python train.py --num_hidden_layers=8 --hidden_size=384 --n_experts=12 --experts_per_token=1 --d_expert=336 --d_shared_expert=0 --hidden_act="gelu" --moe_layers=[1, 2, 3, 4, 5, 6, 7] --router_score="softmax" --normalize_top_k=false --routed_scale=3.46 --balance_loss=0.00522 --balance_bias=false --init_std_router=0.0286 --lr_router=0.00107 --vocab_size=8192 --norm="layernorm" --norm_eps=1e-06 --tie_word_embeddings=false --optimizer="soap_variant" --learning_rate=0.00381 --beta1=0.95 --beta2=0.99 --max_grad_norm=0.5 --batch_tokens=32768 --max_seq_len=1024 --train_tokens=285100000 --max_steps=8701 --dataset="wikipedia_en"
Below are experts of layer 3 (counted from 0) of a mixture-of-experts language model. Rows are named router (the router's row for the expert), up (a neuron's input weights, with its number) and show model dimensions 240-287. Each number is 500 + 25 x the weight over its row's rms, rounded and kept within 0 to 999. Numbers have three digits each.
After each expert's rows: "gets" lists some tokens that make up at least twice as much of what it gets as of all text. This comes from a sample of Wikipedia text that the model never trained on. Tokens count by the router's weight.

# expert 2
router:498514472484510528443518515501502508489496518511498498494532471474504506450484511545480533528527472515476498511501495516496529495502532480510507
up0:500413492496469480487508478499494497520518465463536516529490500508510504473473487453438491497514496498505549524501517463506465484503468479482489
up1:479502498537509512487538544502520486483464527491500478534534507453522540499525501502509571494510522475499479498465493494499503490494522518489482
up2:488526535541513478484520479492508485487536474489502524506470475491507519469518487500517509489488505474490502476467516498494475496479477508537480
up3:499500461523499526506527525527482522523527518492506513480528470464526469504487468488510442475472557479518451509499481532491501516520478484518496
up4:545477492491506506480491497497487493479521542523501472471565512534465504487472538514516494517545522488468547489544495486462493504500495553505480
up5:536470513502539475519496504481476485481484464512502473451511488462473536494485495493498469503485507468542481534544520541480493471495499563547471
up6:494544497516542523526503487499522489521490449469456498487498542504495469518523497501462481514513490490479477500500475517477522571523481481520491
up7:477454491457498509510474529529497450487473476534497529508481517501491463509539527491505471485464483546504498486488529506496477502524512529484516
up8:536474491465493491460518469545490460469498453476482475545436471473525451534544559518474475462475488503530494489481472487506516486509507506539505
up9:514478469491505506505518493503555517552525495500487520437477519481449454508526544530532498502500472469484532497514512489482502521539479519527490
up10:541499510475483495480529499479476508517477492547511502491481494536523467459506503529489494496494519507466496465485523469546490509496440550529524
up11:495477490573491541486471509531467480491467480524469504470546499500531488508526516555504540508525490481501481508529502550506529501511487516454486
up12:446487513509505460497468538507523491504505482491512486516460490511512497508521537493508491490466507482498475523537465528523459478465547507472506
up13:495520510509476467565506526508476525501538472514498490467557504484491538504480493502508520489478481550502468517517484505507531459497518521514496
up14:506482469472524458477479506498498479508528468533529505511504531469498528502496471441492473500480482506493548478471513494474474495493482536493516
up15:530539459507495505466526511501516512501493494525477509483532476515509477486548490506507494466441523481477454487516539519456542499502528509495491
up16:497516489520510499518523509514496503511498491474464490455491468471520510500484520529514476496508488513493487494507495487468520525516480541482482
up17:478520485492521470542484501529509525489513549482511486470489474460515474494484485504507553519490459485503496495519470507499499494488465539508483
up18:491508475585518550511488499448555469503506525508478449492492458497494503479474494458556518473497498489513527496501512495454514510453541543540482
up19:485487538465494542541529497496489495528523445479515532506491540522501473526477526487498541497483457555515495454493490487480502511506562490538458
up20:491516495458465524509533476520458518448475488506537489467486478511523485504473520485504492480497500446516493517499473459501511468522484546505482
up21:467495535498458457488508464512473487532513533481534452461523471506491465501495476477575486518521466463506495538507464521466478465486522479521499
up22:455510510529491509491482523465530487538522498518502490545508525477488490508499519509477509500532492467500529487496503464470515493507499497510503
up23:511492545485526462489512536518508477478537457496512505544494491506535479510484503461445514496502503475491516527496542494511498468546460490442516
up24:514483548497517497516551528520493456460520527511541526483500530535495490439486539522534507492547511474519512517485466510525489501553534513518505
up25:557457513483513476458510519510474497532513493476558539475497472490473448499494544488518548531493475523517502503517460492484530515463510538473479
up26:476501486526470533509485470507529512521498485527497503495455487509532494526500490493504494541507512537520487523511493479477512478493478530514486
up27:449520471478522519517472482473502483479521518525534504514504467499511451473477504497447526484479505472480508500492491455459565496456500483531519
up28:514516532503495521501523508483511497508502509503520530503518483481528522474506435483537499478474467472480480534479471536533543529521534515537514
up29:524488473455501496506496509478482524500477443501494490492516535483544511496511494508504494518486501447490554504490518545464501474506489522534548
up30:536456531497517523519490535456434497495501510480504474488497502530514553469494551475473535507541480488475488498479511524503508469498523493484488
up31:500503485497553445555548457503505513553485441498486466479527470484479522516544521538486478465509494502515458525494506518482492477502500497487529
up32:472494506542445522507494493491549502518556474540503502465514503472501476514464494509462501477525478513513485500510482485538528543512507505505484
up33:485511497541519500515485526512512498484504517508473533502506484507565479488488490485486468513492495488502486505519458498532529476493553510484512
up34:490493492506506490493504503523502537492520532498562575507556515485514495507485542479528506535490522495483467481513443498466506536506521508508538
up35:514547511437508499542516529487527478523470500533510439488506503501512476466488500501449488510514477495518529517538515471521510518517470519502523
up36:479470517546475526506507481534473499498514519447496489497485458511507513490495488515501514513506475484493482493528480504465529523538473493526480
up37:487519485482517482495493456499492484465513515484488457514522438500499512462545535493526503465522523490460495523527471487513469519473534506487506
up38:513496489519505502527569487552485470493484507485470468495506506513535464445477504473496486521478505519502468500500458523515556459490514460467478
up39:500492451514504489494545523511521449482477506495518499468535488547504505491491476543496499527436455501510514497502485492488516507527487466506523
up40:505529489508467502508493486453488520538512495495504548490523518442502459506534483497520447541495563497513495490516491492476486491519492484505454
gets: ".", ".\n\n", "\n", "\n\n", " |\n", "le"

# expert 4
router:484537502496500449495516515526499495489494494521476472484467491449518489491515465519479440515496506493510505484484501479502506476484499505474482
up0:522521534493482476507489523529475464473471483501484484479542501474475492461539524523474530523513432545505525490495514485514500573483499505505498
up1:498514466424505549522494498499513494520515474515500464522514450474466524459487492474525534493438500510511471529500483492441468533457509505489502
up2:482488469455524515505496482543502448466484558455494490457462483467480551527493477543516489497479473502558490512481454488533478483511490512492521
up3:527483470512503541464454483496488466500488482549505531523519506524527511514460514470509468506497504525505545457450494471488507475501493493492499
up4:492538506520504488487540507526490504512504474481498465487483500479551506455504520466502536504471504481540522504488505509498528504520569470499514
up5:474501540455490525537468480523491499503481541508496467500444496468523505493456497494533466471462498478507478496479471464468511505496500462491479
up6:514518505520549524489494524509480508543498468543499483486508517485509536494449447514531483502495505512485473490496540475496502514498511495510470
up7:482536547466474514471534470515506504511484484498507462510518501509539487507528496522478482498516530485445496475526470539481504503506506507514494
up8:522527475462500553508513532534476453497505489509461482484468496483480489541500561511522500459446513492481541536486542479504492504485478497479515
up9:472497503571486497503537502534491443474567436467520504484497513499501510498459495546493463462494493490482539457470487489500528473507514533485502
up10:526509495472467497528491507453500463508518538438494512504476482469474521502495503510553504492533472475521454481547565486512528525474508493508470
up11:493487533494506476538486554518456468477486482500504545527466537530523452543512481488491540507491475499506504480513506529513521488461504511482486
up12:546552455473479502468474522512493534493531512519447510458480535503523512475513501509497528493493460525476512439489494459478468534497465510525493
up13:457515511474533490507523485547502488511491521527486480485493479495507525538576533527500506494458494489539491498502501524481538489506463482471539
up14:550446449472477445490454539499477480528458463533513496506507497518496444489482492515496474517509465471464504560481543510528489541513477512461533
up15:504517486509481503482458512478525490497532493488463515518522506473510515479498487432463482529452483459506515550492493498549501514516491483492514
up16:478472495518468466482507510479503511521455510538516510481463439488462510489502504479532493461464499481483549470516507453489497482510480534520529
up17:498507473502478530511521508520483513515493491501522516535507476497510448512549472510459474558503478502541485462497502531480479544463463545461472
up18:504533487466461521494501474514516455513544482500484465539485490469482490498502486498520516479503485508505477525496517488479491519508442528474504
up19:471496497468562491505472509463527477509507476480484483468539507460496508487467503517532532541459493439547498507480523519510488471493521502455487
up20:525502484498502454513497486485554492474531516514514493468541499468499500470518537542510556546502486466518533496488497481483472468492517504527515
up21:498494521477522489480524499523536495521506490536535503465512497452512477471483511505521473504462474516518469490500511502504518496480510487526531
up22:524555537502477490556488471493510478508476483525498498520507477483504478486489519505496498543512462499476451501519493481486511462507489469511489
up23:490555462512513505499489523484505503540523507464525510502541479489465479472491520481496491432512483487482504512518524486535488514485516509509517
up24:524513508465499501518537463536505524490511473476495487480504519511506469469524461535532535501492458487476446487502483470541504468514485507462468
up25:520519493504483493525529513514514485482474520496476496530436452477503500551533462476472439503491526531484505504530510538496479475494551491511513
up26:453454561502509499562524464519504470499500521518506460538477506506532490498508474489469514496472474464497483527540496541502487467479510484509518
up27:473503497475523478474509470482501498486494490558462524523501491499524540548477500467507525501482516505525493458496494486514532528531509539527487
up28:473489503497474508492498530512481487481499469493481544508472491464492496497508482513470505525501479493493518520502511485475546503471531506542458
up29:527511516523505502491528434457503510552492516507468496503505476540557520513527513455475470507512536528465458459492465571493578480478495550501454
up30:474535526526515502491544487503497524536511516492464515481506499493572521471510526544490442450526495501529442496516500480479467500489486534532526
up31:512514511447523468511472509503500519511488526486526492519532477483537485548563505523516540501520503495496572460521534519556480521478508511525467
up32:507503512510506484522527508533530557435515522537502507518466556483524503532515560494495501506472488470507530521491506517528506500509557512517515
up33:531508487520501479465487521450501469508509482467512481506529482512497471490444488501502494498531466509524501532524483535523536487486500503530481
up34:509521485474505487499527517528488523528477479459532525530522521494478499524539478567526537510498494489499520539462526501493514525410487464488520
up35:542501495532472506548470545544479488492557451524471481516490468481521526530481488524509484471508480466536468521517494501505525517531530527483501
up36:496491485527465480528506469491475445513522500468451499505518486515465500524490515447509517493522496496508512533527462534525456554512441492510517
up37:480500499528504504543511545495491506511505475508543503485482489478546501500527477489517498516515510430500451510520434483514545504529506433508464
up38:476518490483497457461472508513530508512511494475464473472514485470487533510523475475475460507473507540515501496490489474487454498489463464489504
up39:485541503520452470482533516504499495463468527496506467528469469480509530448520451516492510466513475473519450486476491451500523520508523546511513
up40:466490527527510490504523522506525514475519462479515496552511464442507518489513500494533525502476495506514457484499463469491501500527515495528493
gets: " at", " the", "U", "|", " U", "R"

# expert 6
router:480476507486516480560472470500484506517512502504514542471470562532538463467499537486526531483482515512504514510470508461509440492506477518489525
up0:510517485490513532519494511515473511489522515498514541470491422475478465490526521470497460506487513530444475525487472481496514473517504501517533
up1:494483527502478468487535512471528464506556540498475535470541522550506477530512484466519462487464494485456458544485539480491487488492520514505479
up2:466483521533519480510500477508504480511492484508492495516501524485518520516456520468508470496488477546461539494506522509526506539541453479468536
up3:487532497484495505545541481510502457507506489511516478475494503505552480497554467498433515505500472504474515500529488496509458490475515486534497
up4:549519567491528483564501510490501503542548501514523513528502521487510524456507531507519544543511484469491517506511436466506495478512533518498536
up5:513508474514484509515509485466485516502481496512490490440504494522515505513481497461480510452507522502513478472472508462477501486482448506521534
up6:478503513535500482515521529509501505468539514473517455499506491492521497496470499492504498521506521470513502499457497507531520432536512495492561
up7:492495504493541531486510515511453516518508499521512506496542517516539510476434448523500518468500491508466533511472536479506507469461482477496538
up8:486525494513492420530508505462498491527520519481506478533497469488501517504505487485536500502499458493486482513481486485482504543512498493539502
up9:550485543488476480471536480507471464479481531479509488563493458501515554498513473496542476501490487512520475460515516508451502506455475511539467
up10:495523418489509506538483460532561501576513462489471479528452509516504508490497508483488498516473530507516469492503491512527538529516507456521525
up11:483495519502456517492508499553506510547501507460556497546489487523509482539521512531546517565536486466500504502534502504460483507504508470498498
up12:518474498463441521521498503512497508514482452523482496482480504517481520468494524496501506475459508516510508573506510532512496518470498497532507
up13:491503479484464576541541482495522528510473473470486492476523528493512507524474505465487504495517531512467491512539474475526491535516458462513530
up14:541496541496487494565546476528504506503481471514546500520488531503464472478512496469507488476484499483576518553559487517503482511498467507520537
up15:478527486499526522499536481471529474494540469541482453486543496511500468501473472505490460463487548512513448568469485442524468484495507496474517
up16:476507520544479496480500522483515520536465460464524502472480514489560487548520496489508469505520485485504552517504513484512454497521467513535483
up17:498514510535519481500512468482468524509539512534500496534478471459480468460485457484467514500509511504519494473523484552525421506499538517492469
up18:494500486501506497533516505509497480482491488518468483472503518472501474533515498461470496497552487490474517513491522532510500518490476520475508
up19:506506535517463475505533562561502498520482484473535505529508504524505501491448553498451528528482508450451489523490524492531481498515485508488510
up20:556489503472515488502556502497480501520510524520527514530516464496482468449450498493506548476503504508513500503464477488501534479514469480519494
up21:534493514491462520497495471525504475491523514479507488496493463483496509516497521502481508510487509515495494520487503506510478490502541533468482
up22:526515502501480436536558494495470496494453476499542487515526525517497507478560516466527478522485532477485479526506505489483518465519488466519471
up23:486497538523509508526534469479518492499467512511505501503467466503501434492489475507471519534501504466492513516498513493500488488507482463524523
up24:498451508481483473478518499469509494497489474495518482472489485524530524547503447461508494477477495469486493477496490452510509507457427458520506
up25:465530506455497521514490503481466478523479474510550516535501488472459453534532533522456502507493513518511469531508504499523544511520476497496513
up26:490514515477512491503531495532491473494486528517482458511496509464471505493486545490432547458523478494483513471502459510484534479489488514510530
up27:456501489514526519551500498471487513503507545495496500474527501492521530512485508489462532482530500470500523473532462501539501520489512542520535
up28:499487451463459480494526499514512469539477504493522497492546555514505478496452497531530431554516497503471508517513528455497502535515500512517461
up29:520506473476510504519483515489516453487498496500471468541487488517501485495505486516483467498512506523509493518486532509478518495494512476501509
up30:530533513518481512545466487484516505499513494477522520522451515504515483489502496468527465509497520533512487504494515507486493511513513534478503
up31:509499485476480521460507439493483494519492476494454516497474490488513488529481496446460533522492501470482477496554507542469479531466527508465517
up32:510491512469499499492485476499508473559494495527509467519520472545453514489502512476513520540515527526477551497532471510456522443491478525496522
up33:520506555543506482513489519522504529521486479498543550499473474494486496484498542482538487508489519528518480515480466508505497503514474491496473
up34:533504501469477488541446490487479513476463492455560503486488511472530516524455560464509471490492466500494498503507490482478488471483500484513459
up35:480488474479500505467507491531485500530503513502522476479499472567533480535538525522538527548519510463505444562497521463491519478460484474520501
up36:484480466481518471508532508495501496509519493495511431499469512481514481474536465530509476490535482494475495547535545486517493528494511506499504
up37:514529527529490493503530510475520502491504522524527534500518494488483509492514478522517539492480554461514480531525498517513484463512480468523563
up38:509476500508505518510505482537519480517523514509482516488504473494485498483539502541452508456496565539517462514510538503497494465474519508515484
up39:479491493510496494497482515489470482498509454487518479503517520465500531474483508520479458525545500470504513512497505517480504494484413490537503
up40:509505489499527524475475464527522491494529500490483526537520529518529506516536515442469445480510489481488481501486501499532475541477495502533486
gets: "t", " c", "T", " T", "S", " t"

# expert 8
router:488483540505496502486484513492512522504500513492496502513589495498485500543486510501459520493509474498511533519550518486518517527472424508526534
up0:522503522480512520492493485482540489474487509511553455487510503509519525537558502478481455505499514535529476517512448506413504506486467520482489
up1:515511481506518501527486535477478519484493477535519547477518523477479495542479519548497500485494434511528523538459516512472515539523516529499512
up2:520494552463509515496495450481493508489525493458515489507487487477512478497477473494518518439511513507517517476495518501485525493495479503514535
up3:519505535474512501489496523482480528502502479526494500511494513480459529520519465466518458518533455474485446469552522506493477482555463511471514
up4:483485497536495466514521500519539425500498486502446432537545507495509472539491526488475490582557452500491491449508455515528502504513532477518535
up5:511459504476512493454530504539460510468517475498469469469560528498520497495491479439506506526484489481522473499483494514486521458454512469509441
up6:452481522492505466494487467467542571490493478559485532518504495551493495467484488514496482521458511499486506506480536524494481488517482485518510
up7:478504488483532501489485547474527503498506512528446467516520485504546521496473471502507546510464536462488534493516515440507467515461480486535542
up8:576494474527479568552499537502534490521511490503511501517448517518494524503482538501504532453503512525527514484488492519483520471492482456494500
up9:485476500469483475516494472527517475510478524474489443491493509503530490511530499460496503486492497496525493497503458503514538477497465493498526
up10:497483476497492491485474509500490565470533541523474520480435467465504545546491509459513519499499505511498457515510488508571507549500465448548528
up11:540487469474473488499554493522530429553484499484471512487484481490507512512538496540509445464516527498511472497525515539450492483475486537520502
up12:472443521525529536500525490502499518519528477541499491490527529474498500497513526489542571509493508502514464501473485477526471509503518440478510
up13:544527506455500538509520490528480496535486511493480469534488473525527503495525529463496512503526503466456509499530483486500509459464468494476494
up14:492490486519495496527507467486422507499510473531490540507513482494520508481483480557493514472497547508497490522485512485476498526482512488514486
up15:531519475496500518470593499496480523506451513448509465499533473482515491505489507494531491479473496552519494556500496510504545503492520488483490
up16:513525503479474490436522464514500475503521516477459493537486503523502522556530512495491485530475510490503539531449486488504534517471478507497482
up17:492516511526491478510518491531471526482485468471512503521520470497479499526497531490506536475513471462504546504538482506519516532529506522492520
up18:504465478533487488472458492488475514478477478507506484437539488480480539513461483468511488513455543493512530492512479494521524495491510481493555
up19:483488472472468519480521506515520574483515493529467474538513550510503518499523530521480476498533483519507474471519498490473510472474477527523496
up20:567527525512520477507523509470533516520520545481497480517510477465535508513488478528486421479466484509493527467540511488474508515520492504448531
up21:510536447479520533447507446480480504480476483531508458501529507523487516554492543526541494486472471481517519531502506507535511500507529494515493
up22:481480504496462457513507502520457508483500512489467547522505479472521510511495507462484526521470503531482528524526469483507512502494564509456488
up23:490470516496499491499519506475474480542513536461491520500471518483465563514497490529506493516445522496502518486458532505443520519477502516485498
up24:531505485539517468546500502462492509531519466464482486493530505514517467527513529490498518518475466482485538527536513483473489511510544521511498
up25:521507477470429480520513448532482503523497446481508547500524500508461500554489451500508477535491453518464518486492523494556528510510510523497548
up26:499516521482539479493510540530481524541494521508569503469457555492494448473509508469550514507533490502503467484473484540495529511502445525481485
up27:481535497515511483484501504515527480486485489474518493498516462516492488492513521485514491472530467505518513489509491504485531536538498479512469
up28:487480485503475493486519522467460501484492474507491498490521503526523482491504493490467484484489472514562518505520461526501526473474473500479507
up29:546512506546486500478500486471490499516489503501488498452495518537490462502495510486464548473497484509481483531507487508514517495520524500423559
up30:473504492519491496542563508502476506507539483453468496469498481510577481474474483502517524486477471513530494482501473517487490482486539487463491
up31:492524462528504492510480501472505509474487514440519507516478490543489524522501521523517490485549422505523500507512488494436486528485539484483496
up32:527496538505469478523486479514498524488486521540513505516556521505491474533512538489535503498452483505496477518500437502493490520522506450474484
up33:490513513505430479505495482483518467502547509497502463537535544499525497486520481499510502479496539484510481480520475495462523505510500492516503
up34:474477460471495513486475514517484483503499495520483489469513504472502506465504541491465513471479439519480512521479491469499537484479435491523548
up35:468512483511471489516482508465514502531523515520501559480489517481524497537516545500483474502489488503484502492490523541521483513488523511490480
up36:483521476509476466486522485485504510535532515472464512533467528497477490527503484464504506488480498452494467515478445514466493482492459509530488
up37:459496421497495528539527518497479489537500501502487520539473494493511504482539469515488488477478532487521486512486473495508470496476504502500521
up38:457481555555506496503478509480491507515490517485508483470489516472502501503463530509458480491506516484512570497493487518503551493447508471525518
up39:492553495488495468496497483476487489486483472480505504478488479519476478489492499481505499468535473510494490486480532508492497479467499471533485
up40:531500493489511500500545491519532489478555506492529521530496473497485502535499465481495529554480449476506476525506460506510489483513485486525524
gets: " of", " and", " to", " in", " for", " from"

# expert 0
router:485487510514502493516497501494509487502508511516483535550546516534507554467496500469460528499503470479496482491523492505491469505499533481522529
up0:488508479471497470495509540530536489489519477482529515512563460457571479513513516503545481507515496480518518436488440471519540492515495551500499
up1:487540519494509520483479477497513414504521533516515520504481518540470521524487517566513494522479514473508573527515491477507527520473523517546526
up2:497522477460554513519514506501504463485492548516495434512508506522536464527556498502514467497507520497474463478517508479515506519511515493496499
up3:485492506469511517508473483499472485524524455509520492490527510509501536516495509467519530496536487538483493457492479527498524512521528461500494
up4:496506529486499520497474523506518533511479531522505510533502477440487527495457462510452510512499508484496543508484520431499499531517487464526546
up5:499506492502510509473525476510513476472493465519538544514455493469499509496490522504486600468531547501524457494516537495492530536488541522473520
up6:483480476510520469485497478517549416502504492475489529521501504519494513472483514514553490507440511495491517499485537512470512490512488526518494
up7:479525498504474486503554503527513467493531487486549496506494459483482508531468518527490484503486519540498507557482531461466502465492455491498481
up8:466513532517506478573475532490481491491531516546510490446502485516502498521507529517535502498498511507488496546456503515513508523502466434530479
up9:491460495539523478496518515481514481485483478522540550526472486465522501447461510474491532501516529525523488503508459513520462505491498561507545
up10:503498471503538497486470476487454536489451471487475447533546522467492503532488499519503427499530520561481473484495490510475470498487501465520501
up11:487491534551517490548483509469492511513498516514539534515503510503483511488494501520481556470458501507510477519520533517507463511424509508493533
up12:514493489516453480484514458521496508534504480503515521541532488492466491452510485485501481517479500528486522485467477494542502492472482439512486
up13:487475525466483529534492483463495492487529465470523473496488496450542531443507518520482486485476504496450496478471486507492529499514498510535538
up14:504521527510478486506462501507505489485484489495459507530513483486475515508530497543485499496535472515514496509503485484520488501489512489480562
up15:514495509470503520506520495492490492517515517490472479477495484493531506464541551481504497529494533477500522444458493510505483480483518504486461
up16:491494495553486475502533506497507491524449443499456500497516509471543472563472518472504457526460475501530468498522540534498508493472481503490549
up17:516506455487457507478477525504483488520512480491488475510511538514495492518530502511486532525472498468522493495536517482468547571500522509474514
up18:496556517508481481496528506541485474522481501518499491454504465494499485498517558475501464530501498541501492483510508538479522524473459478510496
up19:492508508503553511527492479492535480494495502501519516490491482488518479509486519496545500478514472516537462490534511537504466502502487520518440
up20:484467500522443470485472506502490498517481468452526503512476474508494451490500519502464532544522443522497507488485503514503535544471511517524488
up21:454490517561530490509512506479523509474485476496457474488520469513517496527499509493516482487532503521472504492462535499482519482478499459534464
up22:478489495477501524526534480498458536526521490527496508544492500527495466506504451459481460444511491475516551482493457510530499498504509478528507
up23:534497477507480490512506471515483465525513518494461506489503525502525522532488463541533528491461490507484515458515528518515507514490488502480532
up24:499475491509562503473471520467529483469538478527513478469485488490505509470504482514460487524474491468559453533504511524536521489464477522530501
up25:488534491485505487474457516491521480500506481512472538464521523523454492506521489516473460539537493473471496478486486551496507531492509532490511
up26:494479501452519476524505535489525508483490464524532524566487462479502506492502506459489461503520518505464474481520535524525476512497487498525529
up27:488489498497470470499509477469519500535508474518515488537492500492514497495506507443518501517505473524496473500454487526495503496536509492480541
up28:475453500477515472474517466492495462500510507479510517469503493486523444488494506494506476488503475510545475502475493543522534512518534541518492
up29:476484484542475498494486479535490536498476527461512510492517491512510523493472460543484460443515490519546512490528537503487498547482492504555520
up30:525531515443491479477485479492493530488472523481491541476499434517500528529508535522501529518503472481474518530533486532540499507498511546494492
up31:514508477476465504476478534466507504526482483525473515516559504470490512513521527465506520516469525506501458518523487489477489503474465465494509
up32:474507512510531476491545477532506497533495504494535506548513514518489504518441463537494464480530496508480512521491508520512512489491530540526526
up33:491522495515527496499496477514554522471492505518448519516465493489506488504494510456458523496488493490492496483495477510441507510532526449489538
up34:531508545515481493536521506501510466501501529504486499486528480470531511479470522514500508469575488481540558465499534522486515516481500418500502
up35:479512527499550503544512495486479536487515473502507475505540514495507501532476541501441533522528490522511441509512497480537509515503538491470452
up36:495500481510484511475511511515542519492503496522488437524529515500516508452493478492514540484493501500507486479501508540532493501539496511528472
up37:504487478473513512520533521509604480511528478518465513513468447467512475540499526473472531492447493461479448518528481512505476463510520513501467
up38:503464461505494497540477528473536489527490493517477528500480522464495487459537520504471512500487462512490497537491498520515558515501477472515465
up39:511519517530537448505518501514532525489489477536504514480549477478482491528493476513530454535545496496526507474494523526480484510462471477547519
up40:527495510527541559539514481478463534534538453507474468489500489475511524499523505473500486513485506522490510524527471508521490475474555493494486
gets: ",", " |", ":", ";", ")", " ("

# expert 10
router:541521487533478544485468502499500507488479516474529476544516551500544551456510512509528511483537481507507496463446492524498490441527523456475483
up0:522491494530526517522488519489465517478511508524495500504539509477493512472475515494534510479470529520487516481484513522514466474533477534493505
up1:504537471494456507504512567502489488488468447490487437540532478472557568474491482544486481526452527484502481490492500543497479505550476537491519
up2:505515524431499514501511507532511449507480536509515515535499507452482565441546497487546482466506539523538486496483535541456501522499525529529474
up3:542514485501489559498484513503533469542480484517493502530498481511487495528501535495507499532521512541476495548508469483496515517447490500549454
up4:501546508553464481444524503471469507501508528511508480528501536494471473490520505480481502468512480477500470500503442533509499526530461502500522
up5:472501502503488500505495476510476506500489487490509471511483540510463543509497515475491492542499510505492462491462474562536511506532532528517454
up6:486494490524494575526496483491515552543477524491503481504474498484541512496519502474519482499491500513499487513502461496454497513468506461501492
up7:494477521477506513535483480526537530487476517444471522509480493490545475504523474509480479532515495489492478465472463500491488496472536459472489
up8:516533491489480471465507453530481506506449486527476522487508499507492498533486518453434486490482553510503546530552500457495524524521498496484451
up9:517493523516506483523487518480476509542503464496505545486493508493469513521515502462487498461501510510489515501446493472496518485475480475496548
up10:567487538508506492507503503576507520472488471497493487544498516476495513494514533481476487546477491510450501514446458505464462451495489479513528
up11:498490495457527524468510450484443518518460461461490488508507514505501478492496490460521528467484488518474484469498499532507503516521486484485535
up12:488491500481523457539555476535506492471487491522533497484481488517537495478528468526490484489468501541516493552501526520520496485500506495474499
up13:531501511468503485514535542525500459472501538496515497445507521503515518489518500464518497479482492525509499487490450540527530476481482499486521
up14:475483509498482487513443495565469489509537477506494511497502494515535504469458489476515500540507496524518492499471476501515502486515531538479504
up15:544497497546515539461509486512473493546530500538486521498542492487467482526500477514525473541493496481520531474483467518477529507530494523490486
up16:557544499481526523511473494553512476458511469508460520500501485512539496501472481514496499483518463540525512495464540505519497516456531462495481
up17:506502506493489464521488517538515468512461488499514490502520506553522521481506487487476483562507479473531537491468520498510509476502510462516533
up18:493502573543463489518479499532429475505501533479508507531523514489539528514510490509475506451491521479469542501526496513476485518488525518488515
up19:511517494496484482507489442479503501510485515478486472531532557477520491510512500510448459475507520477432494475506506474505497494516513499538491
up20:476554490421467567483508505498526511500518482490490490503503511504524538489479531527541478500491514501497531497504456523461508494469478546495503
up21:555507457514488487481492502495459491485509505528522555483512504525506478493473485538501495541504507512502505497466507483521526499453518522495511
up22:515509444518515508476471532488516538472501527500485512504505502495467464486512511498517478471459522485457505487559487527481510504478509473514501
up23:522456500473441460479539492490509490514477513463526521506526527511518482507478516484580470517512467491496432459508449513494528452494507508529501
up24:511559532511503531525507446495511481506500533493520485485552441520539485510523500472511508524519519484495502525505545493487544494485516509498516
up25:541491484473506510536504515527517526453489442490531553507461498495483519464483489451513504492534507524489495448514514522507488486506529504484459
up26:516508496509487499515482528564520509496472518522472449464534506446516473505535500520505530490510509508522494494484492518519474492501519425491563
up27:512541496530458545509514499461463527489494497463558513521462477506455527491515502454448508538488488502496501535511512465490497505501446473483455
up28:522512544493525476523491528477523446562495513491490472514507486510491502504494517509486497460494520528498500535479516493493471466527503495506430
up29:521498474503451479496495492462510459529523493548494468495486493526528535487532498496505509477479465515475456455544481488486510518535485472518464
up30:505520525499498511514447506490503511493519522515449507490507471460468492493509525460496533502495497518477533521494498495518517442526507456503474
up31:545539540441478500483508495519497489496497558488490480542487484501456477523477513497501503521544466524453512554495492474503494440520518470527496
up32:500501531497481452529465491455472492478515465525473466504496489470503514514495530461476486477470476495471461450483470531497485485540524517496489
up33:492477520489467486468541501461509513528537509513501523497555543481512505505527522510507477512464528514544444510525526471533499473478544489458560
up34:530560475468490493469512497503488512484479444515495523477496514490477541475500503525483528476524494523514503499493502526480481461537538502481455
up35:487494470517526522508512519499493551506515556474502515513481508524519465496477493504522557502486530491562498481446509493499479528519515504425485
up36:482530512477466523534551476471467545451468521482485485532509481499519508481525521444536554485456526483473497487475467515507480488490509517534517
up37:524497484557491491520537468526477474474510491522461491480480496490517511505454473436491494497532523557523507516459511444493489529459528513496510
up38:506542515534510486517500483486483513541492503489519491517500514507475476464433528511514479476534519477513496476525514464478534527505488495535505
up39:496495436522455478533541469476481478509520504512527461546524495521488484472485553499516490476515522500485489504516488505473511540499455511496526
up40:546501529483497480490495483507419501479504536516506492499498497465515530474475474491513523464458525494554509473475493505536513457516494519499515
gets: "am", " one", "'s", "19", "0", "'"